From a checkpoint of a small mixture-of-experts model trained on Wikipedia.
Experts: 128 experts in each of 10 layers, 6 picks a token, a softmax router.
Below are experts of layer 3 (counted from 0) of a mixture-of-experts language model. Rows are named router (the router's row for the expert), gate (a neuron's input weights, with its number), up (a neuron's input weights, with its number), down (a neuron's output weights, with its number) and show model dimensions 144-191. Each number is 500 + 40 x the weight over its row's rms, rounded and kept within 0 to 999. Numbers have three digits each.
After each expert's rows: a language model's description of what the expert responds to. This comes from a sample of Wikipedia text that the model never trained on.

# expert 59
router:564516450438503511483578426471430538478487398529437613495457539494554517519494456484577523507471459465495490486497539514425509519540481546504465
gate0:588516493476555489514471456501531521575479497479483542527446521481515517498434521533558463480444504490510477479513533437414543468523466469507421
up0:554523499581559483529471465521508497510476464501431532519494502510444501475493520517515448451485512573486499485525527447457513517494461502482475
down0:435463499445474466450533571512500449551552473479523537476496505398421441461473541540498447438542510499497507564487485576473502549493556569468521
gate1:428436494540544526493561526438451508490458507488499512489493478484583499534444492471493496469524566471496525566538502545530494509463523497469534
up1:493548482464468557513450477487568571484553482466494571495476454578386429413516413529504476497551534498502449443524575456503499511488519545484480
down1:496495513495502477495546585521441575548499510505485493491462479503506540436539431526533509518509491474501479489490471491521528488546603552537455
gate2:542486538552431559526484444519513532521558480521496517487419522539479525496468462503425553493495454484528483517478560501437498523526424513524542
up2:542493556558493599521464469480500550507556500522508524486443528509488554501473479524446564464493481522502481509514548510448466495555459519499533
down2:461601512566523505463481591469410537466540437517506557505469504450563477434515481487510533516467451495531508465494496533522519424518473504457445
gate3:445486521526517546554550522507608487505445433540556508490464530508448555537497527490506459526393524441507632475516506469522489499485502500494558
up3:517528463494482579501525506567391539525543557463476558498503456497565494471507398464458509535488553533511541492545521516540463527543463595475438
down3:573480496524505486400428405471419460479429541525468453527464538500476500515509518565485418450473555513428486577500526532550545486520501499481542
What it handles: Word piece am. The piece am inside names and words (Alcalá-Zamora, Samuel, azamianserin, Zusammenarbeit), plus year endings and the after prepositions.

# expert 17
router:534487456545564501472562474518437533434502442490509534493499498546541523487480477441512488499463444500481468529488550487412503538573407490472439
gate0:491450484456541434533475416457527562544506542504509553400485480496452472493465533563458539424453580573504532485480480449454461452546493496537545
up0:502498480565490545512581519504493513428494454529492484539452537484503504509471499425512422558517434462545493496513476542537554527487545539474493
down0:456463488465514435465551532506525521534561502426492633395453479518483534396508570531493441494559479496474564450469496466461540506515484528490479
gate1:531421509498550477480514457505518452511519501516531524525479482460534504480475514507488546534522504474531490492529483527525496599521550497495538
up1:449548552474467487502525566512450476477462501503470499431530477537546520467584430475507481459498544504446546550511528471524480451513466434494552
down1:501468460487483531444468471543499507523472485532523445491490521544461512510454538465473425473433459546451528531502552567510432481455498574473469
gate2:545583497429559522485475514520485570430519461567500501500501527463454451602475531543496577515488530466449504488484519475480488505504430448533471
up2:431457479445443473514546560510487461447519516467453466548447475480581466486473525526524413467552567494590511542485541522535517502435509549417472
down2:467543530485481526447534529497517538442512497386493462477480447522475476533452521504445465544559502493509533511441575490459446541446596569474524
gate3:413567475523487488445480513553514553427494500511460461467547565552456575480490537435454420541538470445475514530588446504532491464537486467556543
up3:542471551524529541596521461389474488517500478440530535569547463429519454549476469509549472419464513509496476478478501566486515476470513533411525
down3:501548549560554495532526547487423509498517519474529519526549463496574509409488405530501469537497494509529577532500419554517464508476494434473547
What it handles: Commas. Commas between clauses, list items and place names (Nairobi, Kenya), thousands separators in numbers, and occasional opening parentheses or dashes.

# expert 15
router:547438510511537463449519520460451502488495441479530486445449485545573488511478494523553504462428427498471452515432491500486606542566440508501474
gate0:393511463410517517501439553506490500551433457457469509494473524527485485531479546444470502515489509539515466516448403477462438440533471521491536
up0:471501478397499520538453453486466421465524531502494454501468487472561529499503475526481520490526528478431551466504474512491563595468522536529474
down0:562464515474535585434558503457583582480472436486561540473476502477519507485498458499478386521558510513500570463510471492532500489512486559482547
gate1:531466479444473474475502542494571574496470422519502511521556534470500456579483551466515495486472557490552482519457461475567471550429497429505522
up1:507479484469478470499523469501507518529432486528516572514515518441502492537444498563498489432509544575533520506510498484551536543482548493528492
down1:490536482436549527484439575456461459495552503538501507520484508506427525528492481520573486558438523461520529425467525484505484412516494526469456
gate2:555482497475557573564507509488554579472492497493474564573476450427481528473478437509541548434601481501502561385487517515529441493494458535463540
up2:535457478492512518549523532467525584481547464524524547540488414442485490431534503518457524394616495503523522420493509525473449474487502477513531
down2:531503455457539446510544479507498516505516522488509479461495443391406603565527554481457540456482565475520491522617513495499482434445495463499525
gate3:485491505540495455498517463469517497505519437573454504455438579523558479488511479509494524562548488493495540499507509449493530465548501485478534
up3:482508475444514544545530442471445513512478498500500493530395513446418506509457545495504474614438432531508546533526567487571495518460486506603516
down3:479471515513510426470509545490560490501496532490536454464507554480556485415485496503418476450479515509442480556561504462494484438518504505467541
What it handles: Pieces after hyphens, brackets. Word pieces and digits right after a hyphen, bracket, quote or dash, such as -b in re-bleeding, non-binary, ed., l(ocked), 5.

# expert 58
router:493501492526571445553524490488487511500497458451465467503477526520495569469484427487572421537515496439474493474490501498516485558523477564415478
gate0:510451569516478499554464443503569507516581422493543468531537502528479444508534486515433480488473491420427520519456513511531451457479463519545475
up0:539565461510510536415529573505468500482437550540456520474481499409480554493448527514537487507514499547535517525546537475489577527513605500465523
down0:455460566477553505422455477532505472478417472452498469449556525530548499504475427467433462465477468455447508498499486509456533583517507476538451
gate1:495451489488471516505535543476484495482530559511453477495475522532430498535545474613555539492413409434452453441461532507499503508449511558536500
up1:547501507475525505461503533493534422474535485532470384478530483516451489517515571542515531530499389525527491525462441533546624554422456462534493
down1:552471596541531529445497532527527536559465474511496474556457514459481467487495512491490477463537478482487450464516504545561548530502537549547478
gate2:548493550515431522482502523475513497513486476471483533405395536431519530441506505502490489502482522472437434498540509443574460527457473577529496
up2:428451559533523492486482508476541539508533511517491574460468516453481495501581476514532429518517498401506489536530521417476517495470433501506508
down2:551513499488466522556504497563534483531550499562528505492477479497506491406428584585493470532530512499477595496489513546507459534455499510436511
gate3:397507481497439463458497522484477564528485474436406503519498579530481565497529463458532479480563428461584483536484525497489551553527502487482460
up3:486499484511493527521481479473444554475484528498490551471541493497484544489552505496529496522571547483565462481537510504494450461557472492498471
down3:537591472494596469543415473406460480497541542499487570477459477560521515546478520561549514526560582449509506530431542483504478478518480467477467
What it handles: Word-ending suffixes. Suffix word pieces completing longer words or names: -ation, -ments, -ory, -ent, -ial, as in Fiorentina, Understory, Surveillance.

# expert 24
router:549484447539465492504526405508389517519487463432474532495469568518529565462472472431492464552471458467459551491457485515467508530514449484480515
gate0:473483555473464503458467540435500465543552511545541444531554534458503452429490548430463458492538465497463464430532447453533509518466503404447436
up0:461546527496443487530507519530523465488492526575577468481532557492519420478448455483506529439497505514522497466595487495551538571510575501541503
down0:503507534477558455491567485462504469515490544507499504501499568490434471590437428485457497501461493566437499569546420475476562508531481473509457
gate1:513561483462511534474442517507374436496432461521535546485513535551549568480478515480500481450484507445440463456523473508544440557473478429540478
up1:520435490540537457503505534477603519483543509442413437511523461484498492520499496532547521520513514531558503528461523497449500436526529598452468
down1:529470469506523388526544491506478566492545529526497500499574501490423505474534424451507551500550589523524523513508467562487471435516458466524516
gate2:510489453432543462483482573501477473538526516463377467563594510451536449434474495513512517505541467491463503532490472505599509463461408475524527
up2:514402491480468517481548532538463563467481509485537593492540556518536531517492528460518551480533503513493467498582493514446452566452559519569462
down2:505549535475470486457575572520519470468440458492482487525496497463534511479499534441522515517539470493523488533536477512439575515448548447502586
gate3:528445470551484533497523559554495422503466505445478486569480450556534504519400614423571516466501505516571505482473550542496599508454470508488512
up3:533484479518469544524535511557526384514493523441463460528491463512622444554446615428547477475481579500542561480468553536512533475476475464475440
down3:449510549471540497509494576544492558505503441509482459580536448575538497562491561473543483514538537545514534421537486466505469493445561556505526
What it handles: Names after "The". Capitalized words of band, team, film or place names after the, such as The Sports, New York, Love, Brooklyn.

# expert 20
router:533506439487502417434570464579388535465539459489482476526487490497594493490498474456511500508478418472467445487474514462487526536525485448488494
gate0:545536464537533467484527517514493440505496543540504540527499466543536631547567531485438529501479536432470503479472503509492489490508520502479463
up0:585540511466513481472461500505511428508458567532475484498526533496492536523556536577415462561506456488477537526489556461410478544470543473458465
down0:509503487444461467462465476480607497553495434460536539519572469557486407522495552490473546494521476459535432465570529487475494544494485387588520
gate1:543466520511478454517471487527453501448448436514523488455517454480445421538462444508469493554509433590485531489477475509520537532515540454459508
up1:521480532519466449529509492512421505468486440525527502454535480456451405521500460467500490522478404602477530462494490468491528472461517462492474
down1:533446461464502530506493514462497508513504406447553512493536474476512473463458526464512453502583561484552509478503464509472412483420473495461477
gate2:545514510520493523564555509496525528549428539492509503443505515494538541498477511434489558561455447493487396526490480490563544527512547515454588
up2:508543497487500510554561450494501546524503519478530469495533472499568539515502537463467508505480434484468502540481483493531573527565522486450584
down2:548506510548500488454457471529466510520545510527500500520511433540505534470480470534410479479498518434502599497489430519507531463461523483531495
gate3:520506506503517548582502521421537449507527409448463514588484524442466446511526472503512493542477481484435447520506457492482471518520468516484482
up3:458543520508450488424533467583452607518522556519566474456512505490549580497469521504477466481539498512555521494514531532513545512514548449463536
down3:438443479489470486459536523558505473548520469479520515472519473486488482499448481453473504545523517481515489494456461461490512555527504405545561
What it handles: Infobox list dashes. Line-initial dashes, pipes and bullets in infobox-style fields and table rows, such as Coordinates, Coat of arms, First edition, Head coach.

# expert 12
router:516510513540539451485556480485448512489455462508499553477458501465529469523474496500559473483448475453480495475456553560517520507561510489404481
gate0:481539448465504489499460490582558540467575537479507529505452429539452477525483485480564549590527448466420466503479457600528481459567431547452522
up0:552458539534536511459511511550448490527516520498535551484518472490527568452538451528476495535563503477508575543547471481504477516494528492500508
down0:487513536503522445498467519471471550500488513589599464464484481526489467467531446505461437467478583492515501504437489498482507540476504521531484
gate1:521488521571483464525532472503522549472464581525475539478494464501543473497511498430469568535508476539509505478491524502541495501471515526517537
up1:525530512484571511524540503480483507513535455469495567498580559459438541428561476510475546455486466419530596496467486506448456436527513488558433
down1:434440459550522525495474523486483405505466564465515450372545486451493482460483531460546466550522499476480392508550510490513470523577554579451576
gate2:545488576474519409546492474414465386486462510489460531548511466478450471502528505544487533586506473462532582505603480491503524517510485447564510
up2:538508571473546457555526497460461399523462505517485496507508470510456436506517499473428516519498473433540567467509471500494505523559476461599518
down2:541554552466494456524472525481429471606533492497485420528559513505530457572459555516476502459531421533566480510484488490512509511495550546497545
gate3:513554460461488564511503511437566458527556520490495487499460463534552542452412591461535580474617466460479478465542586497506518533515462480468429
up3:500475527575538465479397468513478541489503504475475536509547531514439448496509466519450415553371537503551447531491446513496480463494548560533573
down3:502506540523545520516480536467478511465538521529527489434510450541452587528483453466483486557488542490499519590429423509481561496535512485495513
What it handles: Locative and temporal prepositions. Prepositions after verbs like located, born or held, such as in, at, over, during, before, under.

# expert 2
router:515476500470541448478491480512479561474504444469469469482473523476590522527441470455482466532452401448475485463463549491485517503525530461502513
gate0:445461519497532531480455531438509516531536438505467497482497486475503505574477593492566490530509509430547522507506479553473530534451435458587498
up0:497515504567579482537550472483465494496450511433528552514583473483520467514503386474486458472501472428440421527532487500479566548510486507473527
down0:453506520543563546462496539535546554517453490464430514533452516526507509518547530482491469487545504509533482430444527514422609443543489479488462
gate1:536451499481502434503505527502462537506558530521563465512443492486431469494538494445571509534447482481453532452560519562497499497538552498412482
up1:472459529510523458472438482543482512453520536472494496533502513536486529522571511424527565520524445566470507476501540492528514547550509538428523
down1:558581561531461593457503470492517517456494561537589519548541528549414548512472486437574473513465491524537495449452506489473446496544485494537537
gate2:473495498399527516526540553487484538495556472479506477504488488406497509508541506563544527398526512531516454495515555482538522504465436481545497
up2:478573493474529495439469496470534524428568516490496441522509550455430549521527497508549511413460443544465469520484438493528498408518412483498502
down2:472443484510439559519557458548464469493484533431534570421522481517512451515480431479469441468499526488522526550441544498594439547488510527516479
gate3:500535474399523485536515473487496459531466499472490501479438536502510460497519592451509453457517492574533461467469462498488511519460498526495465
up3:465486457591462478483476475554475502495498530512529439452545473470465442545533478524502529536520470488480544533503535469430506451513492457545559
down3:407506487468521510527540535554518487549452499507481483474537451480432426449523506492465489508510510445578488486462544469520489490532499573503490
What it handles: List item dashes. Line-initial dash or pipe opening list items under section headings, such as filmographies, office-holders, monasteries, other uses, track listings.

# expert 16
router:505454537495546473469548461561472517496493438467507539464453501472453516475430460418525463507409440449512466474475516464509519557490468500447427
gate0:498442498485453541486445486502503448487445433512504441536474448473523557556518450472511517497469522519503498451518546374471450510488597527445548
up0:484505558465504506475458527560569481428500412562494486506486455469542454495538538533511404517542451522463567466592472419533465520556493518411514
down0:554498463502492466516487510492481448487492567468495498529506495511508468446541435482491476471476468465486580466545411472547469495528557509581522
gate1:491526477444520476515464563560512534512452504437501490529516498494513401488496488469429410539448554557505535472484547420532522434456505453512461
up1:483553472481516388491464542489545527524518478474519514540461459520507411453477469451390454546485635481532492502500552443560495458480513475453443
down1:417471517515494478476506494499501475519506526464498470502519582519506485496467435513522494515447489541474476560475459493508494530476493413516471
gate2:526557505530532514490518444457526510449468436426526559502481490556446444506462509510513511502521590536545464514502472508510440541542537456483527
up2:481557511522592496513556462469503486468475432457508537466478552559432532490487542499514533474552541541562497539503404523441472542543508480515486
down2:512463485526492557461495462426520482423514496435529440547564464471555534554464512491506447470468564507430463505532573500437534550516465502511532
gate3:434516471464500450521572467479446545464546585541490539419558545584536431521545472463558466548531524535518527453571481576494513490499503463454472
up3:542552537547533534533483510531532484501478483452484465595415465477501528469437507483482562462529442516529461564460509440545481492491559504537488
down3:500541481479472484521520484488498519517525538530544538503557475539413457529481467539453527476500495530532492473509519537530490528528482391526435
What it handles: Infinitive to, prepositions. Mainly "to", especially infinitive or after "due", "able", "order", plus prepositions and modals such as into, in, per, would, through.

# expert 54
router:509504502469502444522524500492494511394474488490614434486432560506537495500490463447505523483494464509444454418494519434495497491519431532470420
gate0:438488516549600526563547440482457540532488478534509520492511519508536529446458505511448502473471506477482472507463465568534532532470506484472493
up0:372445538504531507538541512518467567532486551513502525533527489458526483512436567530511509489452543456525469480434486548549505542466463498501402
down0:533542559502611486499518494420531505472439500438404492532424453519420439565586434547539597467541494521521505534532490475555526415458515486496537
gate1:491509546434510487566512520411404492429566549489435436458501538530550476545489531562508469533525430433401439529535491460483485446510484461500484
up1:557601539449539474502455554541544474521417436438564465557516494486429555508522498434494476517461536524546501490465455475440563489519437484475476
down1:523550533471566542436479520461513511447499500475444502418522483548509545485451522510432512445501502497524454504456507506439532489562468491419502
gate2:464496538496537400566528516463462469492521555432444509519497488593534512440524471491548490510477582525487541512505499511560522503540433616501437
up2:625456514483557543530501532506534444485466494463504508550550524469403480485474496414507432522454479447489526450524533459462467478537438406477515
down2:462542473437557462451528522461506426527470437537508486440486493507435459481539491539461483498570558566528455393490494518456522576449492471560505
gate3:515517528468510473518589507564553475470463470593524550521512556547535493427469474465460501478493487472459450544466529426480434506508515518544444
up3:508523470498518417456517446506604470554441435498536556524507492490522507456519470489474541549503535439483453548567470459476429444522504493502575
down3:482529518519531516520481527504460476519499466435489551497551465515504439443526475516482483408467508552503526450505477504530543475469496432476437
What it handles: Plural and noun suffixes. Word-final suffix pieces forming nouns or plurals, such as -ions, -ations, -ities, -ments, -ness, often after Res.

# expert 56
router:538475542506547475470552461554468538453467471475537538499462510568502535491489489460476471485465425474456446548458552497446481549566491488503465
gate0:513511463522474558518517521481543540435549451466481527411532491495511498470462512524493507518473488577512539457524454459537519444430397561468430
up0:538530489534499569506539481565558588440578484544411477468518498452535498460479537517533516512526517549527489520496425458572525442375479535533468
down0:538445524501468482484509488574443421503456521521430579536502466426525492513510566505470536444468537471483497539394493570485497529482502566501522
gate1:523491478523495467565477528477478462500547493485461530405534447442495483529481571476467559508525507523524489511484591551477498508553511550562477
up1:505520457445501515503485464471501473513482584495443474470505526522493457415517501491506443477451453522430450504475432418470515525467534515486492
down1:548466474476535520433501528448452509545498493559502485467435553511426601505491448463437509435496466461551480465513542472436563480480526585530486
gate2:513463553464433517541451434513539519496522520452512565413474483544448492473462555477451468458392427503579526504462543489500507531482512519428527
up2:539543495533499489507550610475468478474477441526511470559507484466525505557523463545590526555529611558478527501561492480487547436465527452563486
down2:480474488580486503541469486451503457458507490389579491550539547546531465466465498501524426561508523569539551536466450496480447506503497520507508
gate3:482500479467547493506488513495493516553473427592474491542528516523496465551573494478545493469495500533484538494479476465400482442505506511543542
up3:509453567505471479465518539479536531491552525401530490511479489513419557450478467544470470528538529442504484519518525500585523564466496529445479
down3:525499522384521548515536545545494536499520493490533495450522530483464490473548548527525473449495483421513510481523423454521448489510503510509491
What it handles: Commas. Commas and comma-bearing punctuation after names and places, especially City, State, Country sequences such as York City, New York and Texas, United States.

# expert 1
router:524487481544531517476531494485416601506498451389470591458411512445543509445472489516493528556464463445457504503474565455473522566559465491426466
gate0:520593545524471592537527503489461556553514495511532499459484475493557513457541502502520525454503443466517563518499474560486540466520488532508541
up0:488506579474509501566494537526499468459550424523570504496518503516474517480492408510459439509471574532439566464519498458510451522459443434619523
down0:491552509496538503487477477472566531485592519524558520587406518531504436457524508594492503507471548506452483524519480472565535502478487506480485
gate1:478473536571525535507485506455459527524469565494535533440514522496558481472487450555451495469550499505476487439486614506495466505534466533540495
up1:488508522508497496506529450507485454479513477472522521454503511415410495466467437524538552528519514519530568537497485431503493537503499455516482
down1:467533545423490502453536482503540512471519479510552566490494519541481487506506509511510564495482466438522445527553481485500531518490523438485430
gate2:512474493512535544508431490548552505446451526449547567472514479443510519466480521539497494500462540504466519563512549474476449537548544507490515
up2:487432547530575485542488485521529547495462499473542536517575508456498508493466505562560514478518522537453569508578530472482434575561488513467527
down2:496459507542517372487488577542561485473508514473431575472557541455509540478527498529520469438485466517473493594448503539465473582521487500477465
gate3:521482456530466519493515520436566547507515520476524520552559414473469528491494507535508552497506489477476590586495491496464461553614517523469504
up3:506463485560465439472519467455540560489535480422532548585565425453465515483528530554544579545489525443488588523512453535463485528588502509476476
down3:543525544536524546494461481422594467524530599470486513506488504485489418449453521450486408574499528516466489510452542510477452490461493551517494
What it handles: Prepositions inside titles. Prepositions and short words inside capitalized titles of works, events and awards, such as Battle for, A Loss For Words; also LaTeX backslashes.

# expert 61
router:515486523533514495473570483584460556491481451430503549499457515557543517437476413496554513520457410456450494521473503438492592551563486493474476
gate0:503539525492531454485439502583572437466486459489523400527513500445495464481612549470467523529486503555419479561532473498480583478453493449463435
up0:501527532510485446471508496604546537423546503560508460491520479428481426514591504561458556552527453511453440563496478515474536506503503494494463
down0:550502464465488464447425604482441533540541522588464498496563532522458521532521442461509469573481434546401477525441535490445531470535528538483520
gate1:486446532494502506513509597496420493531496536475434538509445483584436485487560491506564491506539494520465500530485564468533527456413448532507467
up1:467515489521469471563552623505390502565499556439438527487430488565443488496522482491523462466525473482428554555505562507529534427481490504503468
down1:533517507484482493523550470525567484467455490509492541498452536500509520528494509458552495474518547564511455495545529512451452537543491454525520
gate2:563518491468498503493488511432493554420550453514499507438460372503505502481451468519560485538466471456493482501505452530560493442536467517491531
up2:484486509503459509491534469540557516531467560445530468537517574494516467518531509500481519509537469488535458485464518496480539543601549438552477
down2:563562438464414455452449502487520479559514497510487515456527495540506483500492491557548547527548407469531510516529522470516508429468456537461476
gate3:598462519498520545470503455450502479466416519452492433532508520520386582484475538518460526506457419585505490502532472523429545433476537523485518
up3:514451430494467458466470437536472526474485529485531530524571495553529537445565501527525530516435435519510512519483548556459524487436514503535506
down3:458531533477480530476480467445447524488519511456500552389512491453504384493420516535512534533508510495514492514451558459484507494509497539454473
What it handles: Articles and determiners. Articles and possessive determiners starting a noun phrase, usually after a preposition or verb, such as the, a, his, their, its.

# expert 9
router:549443473494530502495522484491430550461435481457450521509484540551511550482457459478589454550487423477468384477483528420457574531572497525528503
gate0:484497472520540570541473613440550551538435425562456481548483526492456517550474477507440512517561502503543503401502488495449489494432496457431499
up0:530479526453411444464476460532451472464557500438520495480569458541508438451479498522510439500518454497465523523528571457569494478519465503519503
down0:483446505487520471526449473435543528513516498535554455509477583497496556522488524467500542527496463487487547490515510540530480517561458444482452
gate1:526487504489466514469440539474502485470470425543432583560457438515479516491567527471511483481534517521548441450472519482409466480549474528484484
up1:542480469503448520476447522460530463458497498508404547527482450506480510503596486510541503471547529560525412462467487519436472501544490512484487
down1:537568538496476528613490522535471498454500432452535468462532545482493513461504519546411540552484450467539524499438534578473440459482468564513509
gate2:620474511536467498552490490473494492499529488535536476495510511535533538469531515544538516454445505509496550541494519530500482478540497522525498
up2:587531509484476510554504506452478474506517490571525488483459510520495511456508568523556523446467513518488546511506466543479486465473499513479479
down2:578493516551506532488425521524491452552560487448510483474597522531556466503511515561486573423543553499531497485540461510482505440503504496490563
gate3:477481477522455457473395489452531510490518483456504461522486496532425483462581525462501436486526427499444508471509512448429521509499570525431526
up3:511534491549416519479527484621515601488481491546479477459548555519518464472449463517497563464497475530492525480502459538520473486546500414512422
down3:509480547519495582518464441546405468555501569490504500480502502491469531549493503490424446450421480490474533477490474471462493558516489587499487
What it handles: Sentence-initial capital pieces. First capitalized word piece at the start of a sentence, line or list item, often splitting names: Sud(oplatov), Gr(ave), S(ituated), Hor(ace).

# expert 18
router:512451466530564488434536422524416521475487426486513509523429564473529536498449478460604480552502403481496487517520471498515563522524504539539445
gate0:505588562486527581448429483526453533568555471507499567511426489509455475488465434547499545538509471530525555450477486497486509501455462579508458
up0:526401462528486462549480527468522489432435542508486445456524488532556554500528512492506548513517512483482421545532515495524545481563569451457547
down0:495441438499538458533537509479473521469492481543546438504534545556539565574485512438508449504510550496471501518477514508542540444535479447502491
gate1:433418437530518508396540486470486491465578528455473504492504493492458501480437477538521481537518518482506531502438561502453448469484473467530559
up1:399411464516475544384564532449528486435539535491463492514498534522478487495450510542504486534496539436517505537465544503479429487469486472543537
down1:485459461489486493487422509456484520447540508509541540381510551492453435555442482489435479519527521512486493467507506502465476563559496474531493
gate2:492449546468538530423441550521549503536437472533600549501516488501478427515522470519493477489435458506466472448501522475441508493513570504462532
up2:480462509543545491470459496504491535557518473480446476545493448532530496495504501392588529465454478519516557466565493406553529466533446505487489
down2:559516458457585507518528508464477488477508474561490488458441485527466532472439471493565527447432564515446501521492494482473476480469485497529480
gate3:536478477513519448450536454518496464472476535458467506505457443550478435485521495498512474439529487510506471536575526534513561519526491563483560
up3:553502467469459459422554532557434443487478481525401538467467429593492541474469456475518510451460505544477460531600535540452453476501511537560531
down3:520445499492490482472438529450452511522467473533403488424536488584458493442558493487487537532508419460516517543553513492456502534497488527529509
What it handles: Proper name beginnings. Capitalized name starts in sports tables, music discographies and church contexts, such as United, English, BBC, SS, Saint, King.

# expert 50
router:543470492617556454488485496506489544477496515451462536535483523474456523444491515494542508515510524495469500461464567481540480545531521509454502
gate0:628528561460545517507514561556533543491506507440576564521421457521502490463546463538517519441459523437461431497510507485565466530487531527449533
up0:483515486554488524509467553435504456499494490551432430495540492410490535537526473441553511546502495485584581515539428512438539488493477496515456
down0:486493533473509585529423435548463539433454442469533499530428456521562536414492554534496481571485489457436491514441502473490536501494447563437572
gate1:528480476482475489513449592501421480515529520492520500517459463486502461458477482464512425483463507555534473529461461597473503566488502508537527
up1:493527508506519548470499446441591550505478484432466515485521510495481506481488471529518502496518510456501551516532556438519535465504512458477463
down1:554481488507495471469479579520495513425515546457491495522480501547510545482510490477504472508518512508553467513477458505538570512521521511479496
gate2:464544496483533484476518481573418528508451524516514565541561486552508495456543476564540529516509515536401483525532502455506488487537448553511462
up2:492564533494527479504511504486537531501472458554488547521537506437468527535470403540518525462484539469392455554547498466499455524535463577525451
down2:396537605519514544547546476484452539486456471480493452524574514502437503486413541458490472517490461517505509492550488483436531506523525562500447
gate3:502481484512569517513507515544513547515434493497516461436452503541501540513558494491534569403521469540461492499512571457542443467513442487612559
up3:496622542486494475537449480501471519526540541510553498524448529416484489504543453456515469490466498570511521574569516528402514564547512472494462
down3:491461454497510481493553426528521477514536427506501568520493522541566547513464500497466507498551499450479518448548452546441471608450512474537475
What it handles: Name-ending word pieces. Final word pieces ending names and foreign words before a comma or bracket, such as Fonten-o, Fre-mont, bell-iss-ima, Cycl-ones.

# expert 51
router:539476519556526426512517491492522567493442448487530419465499539424544590505490453480543525470449464486502518467422493497491485498565507633494389
gate0:549513464525542454557487493505454486499439490514526499490531398451452532555484508478498539523500472485432532543493516506443525452473501514547452
up0:491529489560503528490456507526503557476488434548535504489535531530509527532532492574440510495511521480573449507475474457439496544476522482526463
down0:460524485491462492466471520520601482510524547558494515519467567491477498510470414545455505562487533500405452493521495468516526533475536551434475
gate1:506531496506591462496490478478487547490539559531548477473518460468480500568566508556498575487501439484446419491489497533519475501540517480414547
up1:504520508537522525501536503539537490433542451512487483471458480443506563541568499446536470403437516596457473542415423548474509523539478411475463
down1:525455489486544434455528576510580513495482433483581471543402557471455519477564515502464434496400530498521446481549540493423472464456489515499548
gate2:553496516545524384525519391486526547543471490473486459525537469481496513535518500468514403510525539476454531519448535518615509540578542557494516
up2:478560515479506497493551497518440533464528474464515468477476479514541489509490406574548570560511496465482502492466505489462502520486509451563515
down2:489534519461518465476546559531443516539483496445507480577449573518506465503559575449518482556527596556550490455484555447533514467540579549504489
gate3:466482473479508496556496506548500521490480470513420472432521475515533520478566437541518572477481524500523449531521464542532498474485490578556513
up3:543460565499498530433514487499471453566479545471505508477545419498532514527526443490410499471489519492492556505523441493440429566534478509464532
down3:508438448508460526492480507533465471570538531520456391510461501501505521496485534464533479478441510498480597463488414463541519512501481509627535
What it handles: Mid-word foreign name pieces. Interior and ending pieces of foreign names and words in lists and tables: Žalg-ir-is, Alc-ione, And-es, Diab-lo.

# expert 38
router:540500436481560492428502475538451551455501422459528534490436573570548507473482420476479522509454456466478473438424494449490572558540535483509484
gate0:580535450486484476518481446461440489449552508451545524585500523500514567505497487443461494558485489549572526502457487430440480484480495498423494
up0:527529462469487469468484461494408552415541519445499482559484497502517503514520457452453499536484514552557521452456507430427547461472511514453477
down0:516507437501501493527406428502488531605482508551571526501509509451485505563472508420475483455524514490500499456483432477522518429504559499483562
gate1:540504498510576458489518542489481546483475496449570499472394502513476484494433492578518533463480510519512491461567488482498480477516508441605501
up1:447480566383424510466529454536469469545538512526488531502560507461507477477589478444459527571493513575477473455426524493511462505519499509417531
down1:413512495523504490485496530485527507531490464469398493438476486477482540495493463489523528521495502471508482470505410478495567393508501437547454
gate2:451477492561486463468536510514492479569435511516505421506492535503448495560504506547536533550383466448508547538451541522490497510490493495529469
up2:532496494460529550558456469498508528412570539489503556496520503465557504488497503453464524503628535546484447444541444433526542464507507522509534
down2:539511463507549507458459484540480515547517504550528592474492531465485549596482456522528500554526541487537594454453494517527471495536416546450519
gate3:540537492456543526466473533606453470511519536576414543416449463551460493486449508553507493511525589549437484486476491516490538515453581476493402
up3:462518437458495440481486513461534476524460548488521447508514514521510541464489508501542484509467437506481522567474539502542440574483507459536525
down3:515468531482455596556464467456510524501469516513482425470471584566582534468546447517508501397441553528496507496544428529440451480530524457510560
What it handles: Spaces before numbers. Space tokens in tables and data before numbers or dates, such as Radio 4, November 10, Pan-STARRS 1, plus object pronouns like them, themselves.

# expert 28
router:509480490491546442410547496502423547486494428513529508510445492472501496490467454486522465539449458482510490416446554471501587501555459575471443
gate0:416492494481483407484465545439534506572473529468480514607548415505483535471516466475536484511597521522476444464508491523497499536490563479443536
up0:503488482477547449525542437471548489514495464506424480435430443554515493514460447586505499468514478483534508568504510451501448463504481555575471
down0:607486505508506491490512549547480476494595518585562562486499503520471435520473490464443483490439527559434474482529534450533450517512448491459545
gate1:495447476528508499445453547465444455581545458503491450486505487529463465520588518482618502557448549532525450533491499481485497504539507447483430
up1:462411498559517445409469548478525434542482563498498535557496500439480574515573462538492613484467521476457484520457565513523579507575510512414544
down1:481545467456513490511534431438454534536407433593514451566483548412432518496457469506501443590510429493490468506489505487491525561475494549464515
gate2:432478534461542588454481501535515453455562436504577501527537468498568510541519494495491500463468511441443522488446496481465594497479474565505499
up2:479465493510474485487524508479512469526450545498502493485474442454451531521501454479488497474605483577466526501495556488455485544478520444490524
down2:480496513519527471506553482562553556515488517466438478475476500451486554461500579527489484509414507405543468519522576531506495459499477472428404
gate3:420543553495545520559486381503533468490494541515529497508532504472551501594578488513438464514448541508510498459465464473484436539503447550461531
up3:571493452464465442429526543506527562461513530499472515534477535546435526428443530528565518474525481543493501557528503584549542453473520460495465
down3:553466578522466393470513467515464522494514470454505529448467466465423476522546515548494533453598545557566399468527533540471435536489496471528466
What it handles: Periods and decimal points. Sentence-ending periods and other end punctuation (".", ").", "?", ";"), plus decimal points in numbers, percentages and coordinates like 49.68%.